python train.py --d_expert=160 --moe_layers=[0, 1, 2, 3, 4, 5, 6, 7, 8, 9, 10, 11, 12] --n_empty_slots=24 --balance_loss=0.00104 --n_head=3 --head_dim=64 --init_std_o=0.0 --lr_mult_qkv=0.5 --beta1=0.9 --lr_head=0.0114 --final_lr_fraction=0.02 --seq_len=512 --doc_mask=true --train_tokens=1062000000 --dataset="wikipedia_en"
Below are experts of layer 9 (counted from 0) of a mixture-of-experts language model. Rows are named router (the router's row for the expert), gate (a neuron's input weights, with its number), up (a neuron's input weights, with its number) and show model dimensions 128-191. Each number is 128 + 32 x the weight over its row's rms, rounded and kept within 0 to 255. Numbers have three digits each.
Before each expert's rows: a language model's description of what the expert responds to. This comes from a sample of Wikipedia text that the model never trained on.

# expert 23
What it handles: Latin and Romance endings. Word-final pieces like -ia, -ta, -na, -ella, -ensis, -o ending species epithets, Italian place names and personal names.
router:137129163098091145142130088091132108173125077159101140127157088151124122092106110082103117095172125072090132101102138141172118111158129198177194108047152158136185115074068150075145178129141098
gate0:128131145106129164121113167133098185090104101128125174092152119125080134065118159159083128046140133116133081118133108095163081166151069138090142104102163155120133139074150198097128143155118129
up0:118153175033147110141096137104106151111101152142079124094146143146078161067101149119115126052132105148111166141142099114092146189194084135177165121117174133129137136104129155138161165124135113
gate1:114125152096142162128140125106150071159123096169102095166138148135153154178102135097104191102127097148095076132132188108162110156113124135193111123149141106166120163120112134115096148152090128
up1:100136173177115112085101168162173131100158089118121180104140133183177173170118028156126142060160176134161061092107167078140110125174124141130145160137158018153124110098110123104125123141108086
gate2:171116066123132155141141123146159112106157110084165167134150127079147147074160138089103126036131226094136102116077116188130140108147105176169096119137133098118165165130061088135149124169170126
up2:149129112128171144020172087121122182097135110100142139136139114075094101113170157112100141137150182151126133153126083201149147136166154172157089102156108118053120114152127114108185089123125185
gate3:100128157063149166145116185130153164137097136164114129139116062109146151113102155159141159083154134139128122168104144140156145083181146162133105161115085032071148109107118183114144145164144096
up3:114113137172107134119138126161128096142151083109163122106128129137130073165139124055157090218075180162113091159087111136129152139075073144114132124160171172172092161193127104161156082122108182
gate4:147179036097148087106082075132110145137106080133139095152132154117182138126182101197113153121162171135130122051137124122163112151136116103160165100084117151097156034116098135068144193165065146
up4:133160153142032089121111095090117089091169072164184157124130137126089054123170069120148150129105191152139119163149116146116106093110125093133101171137125076153109148119191138122128138133031146
gate5:104133079112202152112158159144100067135144124123124158089107158133094145073106142141065157095122139144089142111138114186216146085121139170144097070101154132081153145100123086062064143094174143
up5:184146132133123080148117145154097178155102136052153145066121158171158098134139147148180143142148117110124119099127120068069165132093157144109117219159083130134123115222083090190119183141183133
gate6:120109095074174121075160140085168097118118112176101126154110109054187117100126172154164073151210103131123142167123124165110154081129155120118077113154156121124077175206120127143091116187098157
up6:132162103107222104125136118118156134144154082161171160117101139131104105160097090110151141145140119098155117120175209138115088147128142134127111080109126125154132122217117155063222075142131174
gate7:159188216179103042049162165090117114104141135093114138068093161132137122178084106132125096142165201119114116111101095162097138112133096135190158110205104124081188111101084054109112140125048166
up7:147199093138129136105123144129148119149115168065111105128156072108147118074121134149083147096113127060148143168197063230063133115175119165197204128102240111152154068182112123148145119163121161
gate8:112151141090111151138173154132109178193154128185206117091100158123176191079127157167130092108155136188128137082148178191129118080086170145141145139106140156155115127181114117092111149086105128
up8:102130098095117144159100094118122161196135128187123181106152134116188082115130171111138111161172135185135159135099150151220173158134118109142139171087152119109075120151109157171202083138151148
gate9:146157144149131114120139086136174139193118164154133122159152097140118177139097119096126118124146124097132126091093104119123074156100133145193140094166157135090120105103102151170143139153148122
up9:122145111133166131101176128155182177087127166158132131100099097098164106171134135138121164156094161150069103109118117184221089147121115113126103117128103080146108145085165139115109166098121146
gate10:190141052127120118143102166143133210146080096149092128126105119105126109160112140071093100088074151091139080147112165104163125063099125076166178080084140117168148107172113159077081105129150171
up10:141180090128081178143150109074136076160098104103104111134130105083123122063107145120110112106080135160192093128123118164143128081140128130145121046081142094164119093133200084094120107134083198
gate11:123108101073169154139091125163116095147109129138102140114160082085184114073163149165125138077122144161166128170135139048178131127150126124122192153129140126125114152155137099174091208152104116
up11:190094081191146153104157207107176132118129157115158031114120148127126129120182122072110128155106106154131125129105111162102154136140152120142112121144181137155177130144026138143120072177162099
gate12:103134148143083144144111128145137091172145082178099153126115108125120163097123138177125146130132112134106124142162127097154144124109121135135166095089128178208098085137149097122120143135137176
up12:130173131165091160107070125154125096078140128150094088165135159097019163153106104138094109131129131144099105147168118131163181130138141139152139179136193138109140108061152151089147094191126124
gate13:104127118097131204172110085126161103132068109203133136119127122151121123115175149116123077149132063094174144131186107139113085075070157137134150153098117100169149127127154117158137089129124104
up13:122107142080120134063158120077128108173081162162098096121178129182073144178126159150129112170109140116170131160132115119121086131141102136165157081131111081128134144080164208203115116091100140
gate14:146123112113150133135143155142126083138090062155152196122138094065141123109134127169134155130133111135081118132123121096214129094119114103093079133123155092091152095136091135088154141121055120
up14:092175177128123120135161118129101113064168154138080133069113131142074141131134102101131057129126115141118148141155112133079162213147173113138123122141128121141148126097136151159135116120194137

# expert 0
What it handles: Spanish/Slavic name pieces. Word pieces inside Spanish, Portuguese, Czech and Polish names and words, often accented, such as Carlos, Vallarino, Oliveira, Miroslav.
router:162142122065137168155124162135184104132128126080049099175111167020174112122155160126108130194127135180108164112136115109113103169162127081129076137138144200174061163123167109127092093124107138
gate0:118161118091165119190168108078119098160168076106088162124121122080166117126182095139094146134202154117101141100150169081072107117068082141189079119098131146134126157087084109077114147131141165
up0:124164151162175139106123168136148101154182100100093142141104101054170156146160145126132143167099176149116138109155147059116102185136162163190128171136125194160064117102131102087086163095107190
gate1:135133110167116151092147186126111168195209128168104107147105111153152158119059207179125181122112133157053163097100116055159089127143093105152155116151120103118109105114171135138103099123101118
up1:128109113176158134088128182088150125158215120146093170149102062120178138097110180164131146146109129129069120112113104052153163099131053117098091130166126163144138151128127172137122099082129138
gate2:069101073117139128194121140140155159153120151164100145185137161120128096173144098142119078097123116141123114155147142128142112101150169167144151057120112130122154114045175114169122134125104137
up2:162147099101138129125216101052144124093145137130130100090107113147178120091149127072153134103135156161045128075156102120076141111106151121105185128149126138158116137177084187126150164098165137
gate3:124136107113132126143206108161115082192083134082114121148155148104130109118147117101134136083147137092072138157169086108085121070165201084174128121107087160120166156164109135140112155163140190
up3:136167090156194119133109089121113114054178099123163092097128089183142174146067117192152141123152131072178152078169146143150151123110104167072135114140092137113100141124180116072132149101094066
gate4:144107189140144103095104144086110097158088117094159070142066100145137203141154125120129119115168102072135111131130106078059124170127195117073105123166100175119120121156075165081145174170132124
up4:107125122193194154130113115098136168068123113146133123119139132160166081143152093143125144100086161162169115185146177098106126114112121188121160123124110115107165121123159088170176124097174143
gate5:103125110087161106125044150152142135139143112201093092164125146104165104140135156155121152173158171163104114124166197082126126175089150105172137126177146107069124174151116136158096162111111175
up5:107155143145115093107147108115084151133183080096160163177148198175088121071102105127085155127199099126127121112185188115118180178141139089157125205177163121113100154152152093137111137078136111
gate6:124179150080131095063160156202110106139090099146098145182148093124164106082157148163098145185146205097129130079106191207160092110112120124130077083152144074136120139057129183126141116148143140
up6:131127136144133087155093072107099174132189085148217092147131172155074132137114172152147131113143120142111140128158092153144130108160131181145096151113099126114126183172109089090166146055121123
gate7:149149088091157107119138110105141117151084104052084112151094119110149116118109111124084079074141149166116133107062095178142140098167149062100047129124152160159069113142139149154144111160154187
up7:089112119185146117128104086169130146093115111133143147127169121147076087112158100113070110137142196087073154177221204112136177163079094185159124107103114046097124151139074136115139168105099102
gate8:108084070120111125097107192138108119140161109133105136127096070123124098140112193094136154188205161142094120084123166094146111159150145185091155066173137177145119108115090129136143121099112072
up8:152104122117138096095150094125098170111077102149198078127148160149163111111104143122137127116063165144102148130095078134170108125123083160151173132151130136231113145114098103091098173154110163
gate9:126112098088074181163136128154157132150117138105087119100088135102147137115121122083031143124167177138153121180192069109174141110136077117149125094145123125099107186113177157146155163105109154
up9:080166119198129135147103125165105173201168146126106162117149126139113166118068145147083089160133134117073135174127132189187112172151137104069194096064148127164140099108126086114088153125124128
gate10:119135171106170130118145134106101153162164094136099063113118135135177139138146134113109095177114121124119133157113137161080110063210157130158154157097111159094082111165066140091113161152113130
up10:150137088077116131111070145097158146113091151138124137192115155153139152078108161160091122116104188132134130151104083139134054164163113159181128146140135175106100112157153069129150174169097184
gate11:153142162054145112098114135155123121110100120109106122164139120087148140194124187127129162140170126186089122128147142135107131162071139122204098069118117114146142065118218161098111179131112095
up11:108125132172117142092030143121080130100105138069135114155135141154075113110170104126074128076136136100103141021164108103106096159126094090156158104155061095149137159181112119173152140166132173
gate12:136097195160115124113140133120115106077126153128147159148104096078163162116130150160160125166147111151123119199114135127135146097135128156100088130096112151172126141189100145135078181109121176
up12:120141115143143137063170191124203102128167148192127129089138150183117129126099108199107114103134130105099144082138159108079151122143119175116062157102082152159172133156144176145120099142113086
gate13:173153116081097132182165148163162102255088143098062119145102122101182108113125184116099115139160155213109137122153122070103067094126114109149102111133163130123057133173169085157153159110127130
up13:107127083121133160140099126098145165162172146165103137067168127175112100172142184136096081163152130127119145075117092140128122099146147091175134158116104107066182134134125156136115151131173081
gate14:084161128101119166127151134170042107107102144145139116139097161135138117165162165145113140134118115162027121174146147050127154085171114106118060146084118085077083095126139131090113146104100126
up14:151123164076141164204110112143125158078115087153118124097083102114095059173154115126093149090078131157125121147148152120051111074155119096145073141117164096091114127114168079090077101123115168

# expert 25
What it handles: LaTeX math markup. Backslashes, braces, underscores, dollar signs, command names like mathbb and frac, and variables inside LaTeX formulas.
router:112141078114091154072095118137132137094087142165064110094132193133149163153118114135163146101093167117175140139144192082123113111119115148097066075119144087018113097137116135163110104132140153
gate0:149138187089085115141124143161121154130124159169119135158129119141130121079107167070103116172096181168087162180106155142145065148153164134231086077095115167113095125115119149083152159181100134
up0:085135142111159087090110165089143157108160161166112110118108099172134156174093109148163119163115155096130144128110136115076111159122139140155062087194088122122175118149102151129129156087113116
gate1:114127083165127107106084104133123143108109152186124115170026132141134139173160148174115155160147092152130133132129143133167134076083145125169114152108108098128153139161105130135136147129154152
up1:145139149121136150075133142125156058135129141131129119109142145062119068143168123226138143121169106177151142124130064124145146184118118137133231152109151148140137106144141121147166119126061130
gate2:103135176061085230132116114141111143145080129138132110111107151120145184100095150170140200100147113123038109171088150029145100149167125120176016126197080078095141161194140158121154103153144157
up2:108093158199121143137108143098081104135108129115086118145117142106140130135143135148109158127142125110167132137160100061110084118148109099144174157196126012103131143060079139165093086234169207
gate3:172141088157168159134174160128111117124116168137099204116069054138131161097122154061119126128115086150119145096105131150083086100121056147071157172113129135162102126065107147092103090092119124
up3:111179100136101167141158101140126085127073163149055127104090111111161166122107108139085136134126080179183091036141116145110081108151107150131176186150114137152143156071126148121141118132122100
gate4:136086107148114145120128121179107125110063120100178082091072160101136094137171142105115114131167093107103135142101130083136122163087160142129129130168086153120129102117095096120141116168093154
up4:101209150149114142099153131073148110140123169133071132202058153118146169143112135167101090116096167127141074139097170104124140101145110163153111135125065139151082079131171127125124127144118139
gate5:138109142151129138154093145076075159145102149185122115125114149097150163137188148136118081140133150136132135142096172109096143178129149118139091123125052098076144154150133108131128102152134136
up5:130127060094088095134167128126130127164148175084167125139124150107182164098138163204134164171066127103157123048070131127099104103137139139081135081121152174159140115117093177113160115077109121
gate6:044136068117123130133113127122139112103023112122153121203137138145116135101151137151098157062156142170133159104081159185140142138180217117145092071114144102102114143144132103128074113167121176
up6:115146149154086095098131161190123144126083131059170139201107133169142130132085141124064081183151109148126097105143140103152162138145114108144135112124156122115146139190136123128136137143120150
gate7:116079126108158128097154125118167142115111110139156173171109122150117220151123164152121213071144170153117066098179112170141092091172133110099117182172134069101115160109133142137147184183117162
up7:151129152094235084176117167115136121092129144110089173158134129151120119118085135131151117118136092134088129094091110114095185111090125135141108104218168087091160077130098096148121108115085234
gate8:012110069139099100176112161101096160170115158109170077140143092143222170084151154104104085136152102118123091228122156109138125100143153112143099161103107120114127138105077124145141149135162086
up8:064103077128054143139120106123118164132134132118143125145177118112120093084147138069096128152106148124141052108150143121148141139161137083153148155132136099085100184105151169143170117144151113
gate9:106095097128124126117126172186081145128119139117149105143113128131115122156140213200097056116120174171118118116114155142055127159122132105099073150093139159138149109106135079114137117160139153
up9:103136160117146112146170165145144121130103096124115093083139114139153083130133149157174106027129104144133106073114099133105152149116142067096057122163082078126148147167122121122126113133131134
gate10:128078115108122149140064178179165150119078119120080148140144154039160091136128117112172187086136138100090133132134094134116086126114105101137077150143188066113154158160076111148209154126181133
up10:191112136161155124138120157117126143177142096074155147125107130081193183130148124147127149098125067147189137220105113080187113166068130126110127195112209092105102127144135141132135068100116120
gate11:111143141109113111137189120149084179136098094109159144194096054121148183110086148157134108133087113129132141152093160137105108136116101113132055098138069103101089137122089148127108135092138064
up11:106144150150177079127118120136175156138129082133148158095115149146121122087137154096143115179116073074126139152126127137094155110136076080172128175144153169104053053171151184109156199041177062
gate12:104134178152156151117140123118161103124064118133139104136087056123147129097143122124158145121131141111124080118116146153158146146168145092141127127114084079101139117141136130104157105106156104
up12:117091072076179164166131110114180070144056111140128069119099122131094122126175174121175182175132136141123144169119132073142130119153112151154084097130119072126142090119108101161157089127114092
gate13:062143080134123173131136126143058189146143145129103113180115152124119113105146150150137119170093124070140079195073172125117128126146144133118104116110123107063138065110077103110148179138207164
up13:102148135174157074122185106108121179143148094075071141061118145135111117099127109164115145139152122111140129148067190133086061154165071131112066171181106086104131062091086122141182241116213118
gate14:062127140090090107084167136120085128132080120110087134169107151090102102153134122174109162065101118094141067158077220130163138169174137140126112123128112150105118138062136115121075198136152172
up14:153104134103175131178154144118133093161186145127176101167120144236131138148134137097175062144136142098150201113117107116107129100064105129131173164108171121133139152150109091120185107143094147